python train.py --n_layer=13 --d_model=384 --n_experts=64 --experts_per_token=4 --d_expert=32 --d_shared_expert=128 --activation="swiglu" --moe_layers=[1, 2, 3, 4, 5, 6, 7, 8, 9, 10, 11, 12] --router_score="softmax" --normalize_top_k=true --routed_scale=2.5 --balance_loss=0.00065 --balance_bias=true --init_std_router=0.0124 --lr_router=0.000842 --vocab_size=8192 --norm="rmsnorm" --norm_eps=1e-06 --tie_embeddings="early" --optimizer="muon" --lr=0.00622 --beta1=0.95 --batch_tokens=[16384, 32768, 49152] --seq_len=1024 --train_tokens=313800000 --steps=10078 --dataset="wikipedia_en"
Below are experts of layer 10 (counted from 0) of a mixture-of-experts language model. Rows are named router (the router's row for the expert), down (a neuron's output weights, with its number) and show model dimensions 128-255. Each number is 128 + 32 x the weight over its row's rms, rounded and kept within 0 to 255.
After each expert's rows: a language model's description of what the expert responds to. This comes from a sample of Wikipedia text that the model never trained on.

# expert 33
router [114 162 144 174  99 175 124 118 134 181 115 164 132 106 148 145  97 120  88 154 102 135 116 124 164 140 201 195 159 113 163 101  71 144 170  74 117  97 126  98 121 180 112 107  84 122 102 122 130 127  87  65 156 101 173 194  99 145 144 168  81 133 159 183 135 116  85 118 160 108 100 170  94 134  84 146 153 136 120 147 128 104 107 128 122 146 130  86 125  60 167 118 159 148 193  97 181 100 144 105 120  99 128 163 172 165 178 130  84 174 127 121 132 128 107 103 122 142 143  97 111 151 134 102 123  56  34  76]
down0 [129 181 102 124 145 155  94 114 118  94 182 134 119 148 137 121 106  51 151 125 140 110 120 139 156  92 118 154 165 135 126 123 120  76 110  85  84 138  86 151 132 140 189 135 130 131  95 167  47 125 111  61 142 120 124 125  81 119 113  91  88 121 151 114 158  92 155 107 167 146 162 141 151 129 134 122 190 112  58  49 150 147 119  61 153 145  94  77  93 153 149 122 111 110 122 119 115 134 115  68 119 131 131 108 109 140 118 135 109  55 140 158 100 138 134 113  89 140 120 110 188 126 135 140 141  98 186  94]
down1 [137 152 150 131  53 147 115 134 188 200  96 123  47 133  93 119 116 133 101 182  96  75 131  99 152 123 120 105 112  87  85 159 131  87 199 111 159 170 160 139  94  97 159 109 156 146  86 133 115  86 142 149 115 188 129 172 169  89 177 126 189 107 167 132 185 140 166  97 117 101 143 111 124 140 128 126 176  84 186 110  84 139 100 198 131 173 163 133  97 151 155 126 106 114 147 128 162 116  90 143 151 132 169 151  67  38  87 160 171 122 147 162 109 131  67 191 143 167  94 148 126  70 108  94 165 146 111 100]
down2 [ 88 114 125  50 112 138 107 140  90 248 141 145 139 140  74  80 136 139 122 131  93 107 116  99 100  49 138 192 142 126 149  87 114  80 167 197 144 159 140 113 175 105 152 165 118 136 117 131 103  87 137 148 153 115 112 107 143 134 145 101 126 163 155 116 150 106 123 171 106  99 113 120 118 161 114 113 118 126 171  83 109  98 120 121 105 135 171 109  70 112 135  94 132 146 134 141 162 142 115 137 209 164  87 126 149  68 112 118 176 109  69 112 117 142 126  98 169 160 149 113 132 119 107 105 134 123 129 122]
Nationality and group modifiers

# expert 21
router [ 45 142 107 181 148 163 121 184 163 198 155 172 163 121 117 187 126 139 174 168  82  99 143 134 154 150 127 161 203 160 163 137 136 137 143 172 112 134 135  59 104 120 145 130 160 119  75  88 113 127 154 119 111 109  81 174  77  89 146  46 110 134 110 173 130 112 125  99 134  83  66 158 133 158 157 108  70 153 116 117 104 133 129  71 169 194  60 169 110 113 191 172 138 195  68 125 118 106 161 154 167 168 165 114 103 134 119 114 143 143 139 141 172 163 130 110 131 172 144 114 108 163 182  58 131  99 122 147]
down0 [164 168 129 101 134 139 102 157 113 189 119 142  62 148 106 189 105 183  89 123 102 136  70 133  98 114 109 134 147 117 177 128 123 131 150 141 152 123  83 137 165 130 127 128  93 141 177 139 155 148  50  79 117 130 104 114 152 170 101 133  97  98 187 152  41 152  90 127 134 165 200  91  96 148 170 134 123 117 107 166 165 119 140  89 174 106 184 190 169  67 146 108 139 193 130 115 133 134 100 138 173 161 167 106 123 154 153 164  87 144 153  74 168 145 172 117 161 163 152  90 154  76 171 151 122  86 143 118]
down1 [105 103 151  96 148  79 110 181 125 117 132 136  98 122 116 141  97  80 142  92 127 103  86 107 113 141 130 126 125 136  63 139 154  93 102 134  85 137  94 122 144 113 158 180 131 109 124 115 147 141 184  93 137 164 106 117 164 183 170  98  83  97 172 135  94 176 110 103 135 132 116  30  85  79 114 131 163 126 116  94 158 152 153  90 160 115 133 181 159 183 124 117 140 107 174 151 123 152 103 174  96 144 130 150 170 153 149 109 147 165 174 148 135 180 106  82 113 200 131  58 105 120 139 132 129 188 147 122]
down2 [136 115  90 108 176 149 124 120 121 142 191 192 107 160 166 112 129 114 107 158 125 122 131 138 124 132 117  90 105  93 143 158  70  91 128 145 138 150 153 165  94 153  97 136  83  88  75  99 104 147 116 162 138 149  96 154  87 109 121 139 124  83  90 137 142  97 137  87 129 160  70 134 121 121  58 138  84 109 110  65 153 196 156 171  75 128 148 161  48 175 150 104 122 135 160  75  91 124 136 107 159  91  82  92 121  67  91 134 149 122 111 152 143 137 163 145 161 106 168 137 125 159 132 159 135 180 119 170]
Ordinal and superlative words

# expert 35
router [112 131 173 107 131 140 127 124 109 128 112 131 171 105  94 200 165  83 127 143 116 137 180 114 159 105 139 125 154 111 180 142 162 126 137 121 110 207 166 104 160 115 103 160 156 140 157 158 133 137 134 107  81 167 101 109 112 132 155 138 211  96 140 186 135 155  86 150 166 146 165 144 156 153 124  88 103 121 129 105 138 128 120 165 160 104 161 142 182 113 105 151 150 164 182 112  98 103 203 103 171 112 106 149  80 125 129 113 135 180 138 139 142 151 191  79  75 164 107 110 112 113 122 163 247 124 135 169]
down0 [ 44 163 111 163 132 148 137 102 139  99  93 122 143 132 105 126 181 150  95  91 143  65 118  85 102 105 129 124  89 198 118 163 111 111 108 120 133 128 105 154 194 173 144 109 166  80 156 130 120  86  58 109 149  99 134 131 104  63 127 105 158 160  91 196 117  88  81 176 188 125 137 104  82 132 115 157 189 141 112 112 186 119 166 151  56 146  85 124 112 135  89 162 191  87 132 137 112 134 204 101 202 127 137 118 109 118 157 192 146 133  91 118 125 107 121 129 125 165  81  83 139 103 111 117 140 116 134 133]
down1 [135 203  91 141 162  77 136 130 100 163 144 107 109 142 148 122 172 133 105  82 173 118 148 117 138 159 108  92  74 160 124 180 147  82  84 128  72  88 165 154  65 176 184 169 104 130 169 124 132 130  72 112 128 115 116 177 103 102 198 142 183 135 153 131 127  84  96 161 112  96 123 119  95 139 139 103 131 146  95 106 116 130 109  87 182 117 120 129 120 121  96 113  59 158 131 153 119 208 138 147 102 123 145 152 163 149 140  95 107 124 119 108 118 154 115 131 186 116 105 134 114 129  90 112 140  85 169 126]
down2 [ 81 204 136 145 150 131 167 139 141 151 113 120 128 117  88 119  91  83 186 138 144 164 138 120 119 102 151 135 184 144 212 139 125 159  91 122 190 124 164 163 125 124 131  66 117 126 124 107 105 123 125  73 121 154 141 102  86 100  85  78 149 146 200 161 122 124 187  80 156  45 154 115 107  99 113 147 127 194  92 138 123 162 124 174  68 137 176 153 199 116  90 116 128 109 114 167 106 117 145 195 167  76 112 162 111 142 156 132 139 122 158 135 139 112 115 128 129 178 135 163 174 111 129 143 129 150 175 109]
Latinate word prefixes

# expert 12
router [137  59 105 143 162 196 183 143 165 183 131 162 107 117  83 104 147  86  68 122  79  98  89 152 137 118 145 186 172 108 177 121 113 120 140  70 116 177  99 119 116 143 146 168  86 131 110 116  92 111 162 136  85 219 106 139 141  64 146 105 124 155  88 179 119 105 142  43 115 109 113 144  76 102 112 132 134 115 160 108 137 177 115  78 142 178 156 161  93 128 165 114 112 131 138 110 100  83 140  55  70 200  94 139 173 166 131  82 116 138  74 146 122  92 178 126  77  52 144  39 101 156 125 125 153 121 117  88]
down0 [152  73  95 136 147 107 115  82 135 153 123 113 115 116  38 111 159 131 183  63 154  82  74 157 117 148 152 135  93  82 195 181  93 133 193 115 171 119 140 173  97 124 181 144 100 126 168 112 130 147 151 168 139 202 134 124 193 161 118 143  66 125  84 190 143 152 145  88 141 134 149 121 172  85 122 169  65 124 137  80 112 128 132 139 166 114 149  91 111 136 113 160 101 126 127 102 180 132 161 110 175 107 154 126 152 121 181 109 177  97 155 126 162 143 160 128  57 114  98 123  80 165 120 163 183 151 115  70]
down1 [208 119 146 140 164 144 107 148 115 179 149 170 157  87 117 120 148 119 136  82 138 100 130 136 125 152 169 136 164  76 120 104  95  81 108 138 122 169  94 156 117 124 140 120 149 119 115 146 145  75  92 164 131 129  99 103 118  96 110 128 140 131 166 105 153  76 156 133  98  25 156 107 128  81 130 201 156  59  82 145 111 130 130 132  85 113 176 123 147  91 114 118 137 129 158 166 112  94 100  93 132  99 185 106  99 120 113 173 104  96 121 169 103  98 173 128  72 129 203 140 134 118 111 105 141  80 127 109]
down2 [121 141 108  95 143 152 139 104 179 147 135 142 165 100 142  77 149 148 173 121 153 188 143 103 137 119 190  45 128 125 120 110 120  64 155 127 106 121 147 155 128 132 134 117  86 131 116 169 169 127 129 114 185  63 166 127 116 149 129  86 171 106  98 120 201 122  98 165 115  97 126 160 156 120  98 145 206 164  83 190 120 137 179 153 172 131 121  82 127  66  91 103 141 121  83 117 136 123 119 164 153 123 100 108  80 147 110  56 150 118 140  77 102 136  83  95  91 118 123 129 217 137  94  93 179 103 136 122]
Infobox and table field labels

# expert 7
router [111 117 131 152 101  54 106 150 155 105 109 157 135 164 156 140 109 124 138 135 237  68  80 136  86 133 160  97 190 122 141 140 126 175 157  39  94 123  98 100  89 162 119  91 167 101 144  62 122  96 142 122  77 115 169 130 164  97 128 159 113 177 159 136 127 126 111 118 129  72 182 169 126 120 105 133 143 154 106 102 184 164 111 107 171 179  73 174 156 152 114 106 165 167 167 122 146 160 120 106  91 118 118 136 128 147 118 128 147 154 146 144 133 128 128 131  98 149 110 163  59 182 127 171  64  71 128 126]
down0 [158 162 163 115 120 152 159  78 172 158 160 163 161 116 125  98 115 104 146 103 125 154 109 117  52 124  83 118 118 126 155 139 139 197 159 152 160 136 146 130 111  71 153 101 138 116 130 121 178 127 122 213 194 159 148 155  83 118 154 137 135 112  86  84 137 118 144  75 117 128 139 103 113 136 194  92 132  81 124  92 166  87 109 133 153 173 132 113  94  98 163 111 130 106 126  87 175 133 108 158 102 110 139 146 108  65 150 154  93  40 121 123 147 126 130 116 134  53 124 105 132 114 125 154  59 112 149 122]
down1 [139 132 102  91 102 135 107 171 125 102  74 185 100 119  94 109 151 154  81 133  95 163 113 119  89 131 152 148  55 115 110  98 135 135 166 103 127 170 120  82 158 179 132 177 142 123 119  97 114  99 147 139  97 158 132 118  98 167 158 144  91 170 142 161 126  80 135 198 153 145 149  96 181  79 141  81 113 161 128 145 148 148  85 150 103 103 120 118 185 171 115 145 142 182 152 122 138 127 111 163 183  82 142 136 126 146 131 169  95 133 124 156 157 100 159 134  90 139 162 125 173  78 161  76 197  77 135 127]
down2 [121 100  87 156 126 130 162 119 171  91 146 162  95 130 115 153 119 136  90  84 109 179 147 152 125 182  80 167  55 175 127 107 113 193 155 133 114 126  98 112 148  75 154  83 104 120  74 117 117 151 142 167 135 106  69 111 107  83  98 157 186 166 116 164  70 115 129  97 173 117 209 133 109 136 159 173 105  95 112 159 108 164 191  88 112 170 166 130 122 126 135 129 113 127  49 155 131 149 152 125 101  95 157 207 133  60 140  92 152 120 132  95 144 137 171 122 105  64 145 112 143 116 205 158 174 131 168 127]
Abstract and common nouns

# expert 32
router [100  77 154 172 113 164 134 145 132 140 173 127 126 141 177 117 113 113 120 133 101 158 104 143 109 158  96  84 108  65 168 115 119  73 144 112 174 111  82 145 147 173 125 100 118 135 163 156 169 117  95 148 140 193 202 107 142 149 182 134  82 141  86 112 114  92 179 162  64 100 144 105 159 156 129 165 120 113 197 129 129 112 179 155  87  56 183 107 126 211 119  98  62 118 131 119 185 162 113  90 174 184 141 129 133 112 163 107  92 109 138 151  93 150 140 153  86 155 135 128  70  82  68 181 124  99 147 115]
down0 [193  74 160 168  60 153 160 130 172 104  85 167 131 170 165 136 143 146 102 149 106  72 250 166  76 159  65 132  80 167  96 106  87 163 192 147 137 135 117 110 156 135 106  98 105 115 135 105 142 174  87 153 146 123  72 109 155 156 120 125 106 108  80 128 123 146  86 129  91 150 137 110 151 132  89 132 117 114 136 144 147 103 176 149 119 146 163 114 148 130 194 172  68 119 105 154 125 116 141 128 111  83 138 109 102 148 138 103 150 152 146 123 126 187 106 116  97 155 155 105 179 125 121 130 153 132 107  76]
down1 [ 90 119 156 151 147 116 110 148 142 149 108 140 124 100 111 131 130 135 179 149  73 108 117 142 118 147 125 133 129 157 195 166 138 160  70  92 109 109 101 146  95  85 111 100 136 110 129 130 127 138  97 134 131 124 163 126 129 189 194 108 118 138  82 131 129 136 143 171  97 133 114 120 198  47  94 124  86 155 130 115 100  78 119 124  61 124 154 153 123 119 145 161 144 153  70  94 141 116  95 167 142 150 120 117 180  83 138 107  70 118 155 121 136  84 121 157 144 152 118 139  80 158  79 169  97 123 154 150]
down2 [128 159  55 128 108 115 158 150 145 108 164  76  98 128 101 117 146  77 120  93 193 107 177 156 136 167 117 147 121 136  85 146  89 153 159 123  68  97  69 152 126 177 131 151 114 104 121 168 130 129 139 168 139 142 155 131 138 122 132 142 161  95 116 175 105 106 174 193 112  75 175 130 151 135 110 157 108 164 122 119  84 167  55 139 185  98 119 161 132 127 188 139 129  93 169  98 118  96 126 147 105 140  91 160 125 190 127 133 152 154 158 171 114 138 217 133 114 105 111  86 123 156 126 108 160  35  97 164]
Competition and title terms

# expert 57
router [164 131 157  68 105  69 121 112 119 112  92 152 126 174  84 150 136  74 123 155 108 128 145 152 146 155 135 151  92 144 154 156  86 166 165 107 156 126 129  88 174  65 147 114 128 170  84 139  92 171 131 151 103 201 143 111 136 104 119 125 111 155 175 142 116 165 133 107 114 109 137 131  84  97 135  83 143 104 161 125  76 152 128 189 159 116 156 121 142 148 141  98  74 136 158 107 169 136  89 177 133 125 131 186 162  99 161 133 120 107  84 149 129  85 157 134 123 108 124 171 198 168 123 124  79 113 153  82]
down0 [172 104  78 121 139 136 125  41 144 184 194 142 155 128 136 136 119 210 135 143 146 101 116 135 120  98  85 128 148 165 138 127 108 164  79 118 162 173 124 126  89 150  98 166 191 155  98 108 104  76  99  72 141 157 121 119 162  67 136 124 156 121 113 101 154 101 114 195 177 145 158 136  97 160  93 135 145 101  70 155 115  62 129 176 149 123 163 157 101 139 139 126 104 174 170 128 175 136  97 150 147 106 120 151 145 140 184 105 171 155 195 143 131 106 148 130 104 165 117 139 137 122  35 146 100 116 126 135]
down1 [ 96 106 110 159 113 147 157 141  92 101  93  84 183 101  94 155 143 148 141 174 156 134  71 107 141 199 159 169  58 122 130  84 154 102 182  97 135 110 187  83 148 177  74 132  86 113 151 170 175  60 146 101 154 155  88 138  92 120 109 156 164 147 120 102 106 127 132 171  94 135 141  73 141  96 131 116 123 139 148 142 120 118 137 117 130 139 121 115 156 141  76  96  86 124 121 122 100 146 143 118  82 173 156 124 180  97  86 201 137  82 166 129 111 124 136 137  89 133 142  80  70 122 105  82 159 154 105 201]
down2 [ 93 159 159  90 207 169 116 155 146 172  93 163  43 200 199 147 142 135  84 137  88  95  68 120 113 156 128  93 148 185  95  83 118 118 141 123 144 155 132 107  70 154 153 133 203 169 143 151 122  73 132 180 140 174 143  92 145 210  89 108 125  92 121 116 164  47 104 192 146 167 150  82 136 140 170  98 114 129 175  60 110 112 116 114 126 118 113 129 116 147 111 144 136 122 114 122 176  87 131  86 134 134  97 102 167 126 130 148 143  78 138  91 109 113 156 164  86 156 118 129  85 108 165  98  93 128 143 178]
Non-English name pieces

# expert 53
router [ 72 159 168 122 148 205 153 115 182 113 160 123 146  99 141 137 156 125  97 126 124 130 102 124 125 104 182 121 103 140 104 104 114 164 105  94 146 120 120  63  88 171 113 107 116 122  87  93 151  96  76 119 180 132 135 110 153 152 173 133 121 162 134 120 118  99 133 115 167 109 144 111 102 102 159 134 179 123  79  94 138  82 166 172 130 119 148 115 146 117 128  95  96 131 139 170 108 131 149  81 155  77 132 165 196  62  82 135 117 123 184 120 105 129 147 101 151 118 148 120 139  82 121 128 128 104  95  49]
down0 [162 209  92 139 102 121  57 109 136 167 106 120  92 150 111 147  98 130 124 114 143 117 148 101 140 159 149 110 181 170 121  86  72 128 138 100 158 106 150 132 111 108 148 130  99 150 162 143  71 109 157 111  95  95 109 108 106 129 148 176  87 204 130 158 108 104 135 140 151 143  79  73 142  83 133 129  51 120 104 130 113 140 142 162 131 152  89 152  84 142 113  86  88 152 129 119 125  70 126 200  99 141 108 140 149  82 103 110 128 148  79  90 126 164 158  87 143 124 114 106 113 129 127 101 149 121 112 156]
down1 [119 150 113 145 141  45 153  74 130 137 125 114  81 144  88 130 137 130 165 102 183 145 130 125  90 102 163 133 175 179  85  32 152 168  97  91  91 157  81 170 105 134 123 118  85 166 139  67 107 138 169 119 116  90 143  84 120  74  69 157 207 187 160 125 109 132 148 161  95 131 121 100  77 106  84 107 154 183 162 162  89 129 122 135 138 157  90 120  71  94 138 106 104  95 116  75 142 181 127 153 119 127 123 129 187 114 126 108 114 117 153 116 134 116 114 141 145 176 105 189 134 160  89 123 128 129 159 142]
down2 [134 150 176 113 174 180  90 105  81 133  53  61 115 108  63 153 115  42 133 145 123  80 184 121 127 104 144 179  79 111 107  94 113 170 107 145  91 164  88 113 124 169 185 138 113 231 133  73  67 164 102 121 135 147 140 137 122 168 111 100 107 106 150 101 141  94 153 112 140 169 187 131 188  62 153 114 139 122 160  66 123 116  92 141 131  97 128 171 134 129 129 110  99 148 139 135 111 113  85 100 144 125 191 166 136 139 171 123  96 150 136 160  86  98 119 149 144 108 187  77  68  77 135 175  84  66 111 135]
Plural and topic nouns

# expert 38
router [122 143  97 160 175  86 194 105 107  77  77 142  89 164 131 176 181 133  82 125 133 155 133 134  82 108 107 114  94 102 103 179  38 157  78 128  77 116 166 118 141  99 154 143 149 139 117 155  79 137 113 166 175 120 149 134  93 104 117 137 110 127 124  89 151 136  96  65 137 173 112 136 113 209 125 128 159 164 120  63 103  95 116 173 168 162 189 143 140 142 139 171 144  90  72 118 144 106 140 130  91 162 121  99 118 139  99  90  86  73 160 115 112 101 114 133 109 119 102 104 129 134 113 150 152 178 102 153]
down0 [155 124 104 162 167 144  78  91 159 106  92 151 197 136 175 163 156 105 150 193 158 129 126 174  77 116 104  86 135 126 135 110  95 164 161 130 160  96 178 159 136  80 188 117 126 137 109  98  95 101 146 132 114 140 101 121  93 173 106 152 142 121  68 145 174 122 131 156 122 121 126 124 157 153 156 157 114 133  98 125  87 156 162 100 138 115  91 118 155  88 158 154 139 159 187  62 144 143 149 155 192 148  57 164 136 138 105 118 138 191 142 114 106 185 111 162 118 218 122 124 169 133 159  59 161 142 130 126]
down1 [135 108 138 149  50 128 112 148 111 170 131  99 112 209 124 132 136  70 179 175 152 111 112 182 168 170 175 124 137 139  77 130 126 156 130 177 154 127 140  81 153 180 177 168 145 128 107 114  92 131 154 187 134  95 127 185 169 138 113 196 165  75  14 112 148 191 137 154 161 139 185 129 123 192 136 144 143 116 116 149 142 149 127 143 115 110 129  97 102 109 192 165 105 163 134 166  77 151 152 132 158 100  62 182 104  98 164 163 136 132  81 110 126 191 119 107 139 138 181  75 102  91 159 113 153 111 120 113]
down2 [ 76 132  65 136 113 139  96 155 164  87 143 117  50  90  90  93 148 118 151 118 107 213 145  59  85 159 114 163 102 129 116  63 139 170  88  99 175 154 125 124 146 120 129 177 181 174 133 106 147 135 125 113 130 138 119 168 169 102 205 139 131 118 144 167 101 123  99 148 144 140 139  97 109 174 116 128 120  87 133 121 131 152 154  93 127 133 112 141 102  80  98 146 173 116 151  75 161 104 165 105  97  67 138 146  82 157 117 126 137 124 139  80 142 121  97 154 159 134 181 152 117 143 123  72  40 163 161 135]
Months and place names

# expert 17
router [ 89 126 153  97 119 130  85 106 175 201 143 149 120 169 107 131 119  99 109 117 138 154 126 166 133 147 127 149 124  77 186 138 122 191  58 117 142 155 149 184 129 139 190 148 120 165  92 113 148 162  74 117 170 231 114 106 137 152 156 102 125 126 120 144 161 149 167 162 162 127 120 184 149 165 150 154 111 180 167 108 134 106 148  74 161 122 177 102 130 138 178 159 103 129  55 146 120 137 160 106 163 108 146 159  71  89  87 144 151 116 126 116 172 132 122 125 129  75 119  56 185 133  69  95  98 199 146  88]
down0 [146 165 175 155 176  98  88 159 125 171 129 134 114 148 138 113 119 105 167 116  81 141  95 113 175 148 157 134 173 106 116  75  75 126 160  99  96 140  72 148 171 150 113 112  86 142 116  95  84  73 167 167 131 168  75 157 208 126 141 136 203 172  74 149 161  98 176 135  90 111 161 155 124 145 167 126 132 148  78  80 138 156 127 128 153 117 142  91  98 121 147 145 121 169 129  92 132  79  48 107  94 173 132 122 144 135 147 116 144 136 115 134 122 152 112 163 153  96 108 150  81 139 114  71 156 109 136 130]
down1 [ 92 105 149 117 127 127  84 161 113 129  99  92 111 100 138 114 152  72 132  82 102 160 133 126 206 141 127  34 151 135  72 109 126 111 105 103 126 111 170 148  80 105 160 134 151  77 132  92 149  89 160 185 126 116  86 192  86 143 146 142  65 129 106 174 109 147 154 109 146 109 143 167 102 112  91 193 170 136 165 186 157 139 145 129 167 130 200 115 121  64  93 168 161 136 155 187 129 116 104 117 135 125 126 156 120 104 150 176  70 166  95 139 125 116 137 109 181 156 153 118  84  96 191 125 102 180 164  74]
down2 [142 100  75 118 141 136 148 144 109 145 130 151  99 167  96 112 158 146  79 155 126 127 114  96 108  87 102 136 108 212 100 174 137 149 145 149 112 124  92 110  85 153 117 128 133 149 152 130 145 108 116 127 174  95 116 144 108 125 152 122 124  73 107 170 131 127 142 166 136  97 142 159 200 126 153 114 100  94  85 195 141  93 128 161 172 122 155 125  97 126 156  68 108 154 162 222 149 124 108  89 140 123 160 126 107 167 122  67 193  86  99  91 125 117 112 149 115 183 191 185 106 164 150  98 143 146 139 151]
Foreign-name word pieces

# expert 41
router [120 152 145 149 106 109  90 146  79 120  41 198 163 153 199 122 177 155  99 133 141 168  44 135 130 176 124 197 110 146 154  97 100 145 132  67 117 133 100 117 175 147 145 130 148 151 117  95 104 100 150 137 139 173 169  86 109 124 141 132 131  88 126  48 148  84 162 108 164 153  89 116 103 204 116 154 164 122  86 145 145 120 162 108 102 162  56 114 131 178 177 145 106  86 105 118 133 146 141 161 129 127 152  68 115 100 156 139 142  90  39 153 105  89  77 182 160  99 115 107 181 113  71 157 173  86  83  73]
down0 [134 107 127 164 144 134 149 215 140 108 121 118 154 138 115 115 163  50 186 126 141 123 121 104 132 105 168 140 114  89 125 124 156 144 135 143 127 113 102 152  91 177 100 131  74 154 133 158  90 137 113 113 121 214 140 150 209 146 196 136 221 147 123 139 173 151 115 138 128 171 155 133 167 187 105 134 162 125 112  89 119 158  69 122 118  79 116 112 174 134 107 172 110 154 184  89 100 149  89 136 109  86 138 127  89 187  50  71 132 134 180 154 149 126 146 144 129 186  54 152  68 123  57  96 152  76 116 169]
down1 [171 122 136  93  85 126 119 104 127 116 111 111 162 148 131 117 108 125 151 138 143 112  98 140  74 120 162 100 181 108 129 133 141 120 164 169 145 134 184 136 139 143  70 113 115 150 125  75  72 117  74  96 101 188 106 170 108 109  78 131 120 103 134 168 106 181 139 134 149 128 168 158  98 174 172 139 101 145 176 137 153  81  87 113  86 109 126  73 122 128  68 142 131 121 104 129  94 117  97 132 113  93 124 102 102 118 150 129 159 191 154 134 100 136 172 104 108 111 101 145 171 125 153 145 125 112  85 150]
down2 [159 139 110 110 153 117  89  76 115  81 161 111 171 126 122 208 145 120 117 129 117 148 169 185 103 161 165  84 115 109 131 146 180 100  88 109 143 123 119 123 125 133 125  92 142 159 144 211 131  88  72 185 111  44 117 137  64 140 106 127  84 152  81  97  96 123 125 130 121  91 113 162 115 152 141 101 120 108 127  91 114 113 152 151  80 125 191  86 107 138 125 120 106 146 101 118  68 136 175 118 178 163 113 167 143 142 183 141  91 100 108 127 176 125 147 151  93 115 131 116 115 168 117 126 150 156 134 177]
Proper-name institution words

# expert 24
router [150 122 192 177 132  91  83 163  96 155 150 150  92 148 132  70 173 110 152 148 156 134 134  61 137  78 173  97  93 146 131 169  94 133  85 103 101 103 146 164 159 147 139 122 139 135 105 157 155 127 134 109 176 131 160 105 137 144 171 119 152 118 105 143 122 158 154 115 168 131 112 171 112 159 174  66 155 119 120 121  89  97 130 133 153 134  75 112 105 174  90  91 114 126 130 107 121  98 172 130 102 162  81 176 146 125  69 131  97  86 113 105 125 104 151 148 170 127 109 130 154 141 191 187 108 161 151 186]
down0 [121 132 118 153 136  82 114  96  79 112  84 117 111 106  98  88 168 111  85 101 124  93 145 159 108 136 148  65 114 120 132 151 126 139 111 157 167 146  99 145 149 129  80 129 101  61 175 198 108 144 106 157  89 113 102 186 128 130 155 126 144 135  83 109 134 145  78 130 187 140 159 119 172 129 112 130 110 156 139 183 101 146 124 141 100 167 106 164 167  97 101  89 165 169  87  90 101  97  98 105 109 103 119 157 160 143 138 105  73 127 110  97 139 168  90 160 113 112 154 110 134 161 158 179  94 113 141 157]
down1 [122 146 168  88 109 220 126 146 144 118 109 172  91 117 182 140 123 116 156 142 113 176 100 115 141 151  69 206  99 116 170 137  94 126 160 130 133 122 134 103 130 101 103 117 138 166 103 114 164 101 151  75 151 125 157 101 137 162 109 153 106 132 125 141 109 150 144 137 127 132 140 153 176 133 123 169  96  69 184  97 148 161 149 128 133 140 147 122 205 171  87 160 143 160  77 124 120  90  98 111 163 170 119 123 123 111 145  68  68  92 131 103 127  90 189 140 125 131 145  97 108 113 165 171 173 178 124 127]
down2 [132 139 122 111 167 147 135 122 111 119  51 128 138  92 140 118 117 165 108 159  96 199  81 135 147 133 150 115 133 121 123 115  52 151 136 113  64 128 166 126  79 153 111 143 131 148 161 172 128 124 170 141 199 115 170 103  79 137 100 144 150  80 136 151 159  95 166  56 170 102 124  94 176 161 115 132 105 161 104 113  89 115  71  84 127 119 145  62 172 116  69 137 151  71 148 121 130 118 144  83 156 181 153 140 161  68  90 134 131 112 194 123 119  68  97 149 133  74 171 151 126 109 157 127 128 143 128  78]
Verbs and objects before as/to

# expert 63
router [133 118 150 166 124 108  67 103 135 153 101 170 121  96  90  82  91 144 177 169  73  78 141  67 109 137 123 129 104 191 105 151 114  99  67 129 153  99 164 163 162 169  85 101  83 152  46 146 112  92 184  45 153 148 117 120 159 123 128 144  80 142 139 115 115 165 129  96 144 123  83 124 137 171 160 103 166 156 185 160 107 118 125 123 136  93  76  97 103 162  88 140 130  22 131  84 125 162  82 106 111 145  89 105 141 171  87 100 124 152 141  83  81 143 172 145 168  98  85 127 138 127 118 145 137  97  99 172]
down0 [174  90 118 116 104  99 153 200  71 182 105 120 110  98 103 141 138 184 144 148 181  72 118 122 163 141 126 149 155 165 127  97 156 130  88 133 176 144 157 101 136 135 136  83 106  58 163  70 108 130 126 143 125 148 115  81 103 186 215 146 125 119 140 118 134 105 163 123 121 121 156 129 106 176 135 105 136  90  99 152  72 156 164  81 159 154 120  92 140  93 165 159 123 141 127 138 104 127 105 154 121 120 109 116 119  90 190 182  64 124 107  89 126 101 108 126 138 103  48 159  85 157 112 121 113  94  97 132]
down1 [102 121 104 154 116 147 143  98 135  89  98 119 151  49 143 194  95 184 129 157 136 178  80 113 151 145  71 143 158 150 142 120 107 104 167 105 120 150 186 141 137 176 121 124 194 103 100 124 116  65 126 114 145 128  92  57  97 158  95  62  72 107  99 147  60  94  92 115 132  64 183 138 201 129 142  90 108 147 103  77  91 121  73 149 135 154 127 169 147 157 120 143 167 120 132  98 187 129 137  74 113 117  65 165 113  93 112 170 127  90 127 199 136 131 196 155 150 118 159 147 147 154  80 170 128 147 117 166]
down2 [138 113 158 142 112 101 148 110 111  99  89 129 145 152 121 207  84 147 136 160 150 140 109 166 155  74 147 135 126 123  56 116 168 105 135 151 196 145 139 118 150 154 169 173  68  89 116 136 106 175 187 157 117 109  96 127  91 129 115 121 152 131 139  98 172 119 120 135 130 147 160 140 148 135 152 155 103 101  99 154 138  90 161 133 144  87  44 118 160  64 125 128 134 134 118 155 124 141 116 218  61 179 123 171  94 126 122 102 115 169 155  76 142 155 160 157  94 123  59 177 102 128 133 119 128 140 101 142]
Past-tense event verbs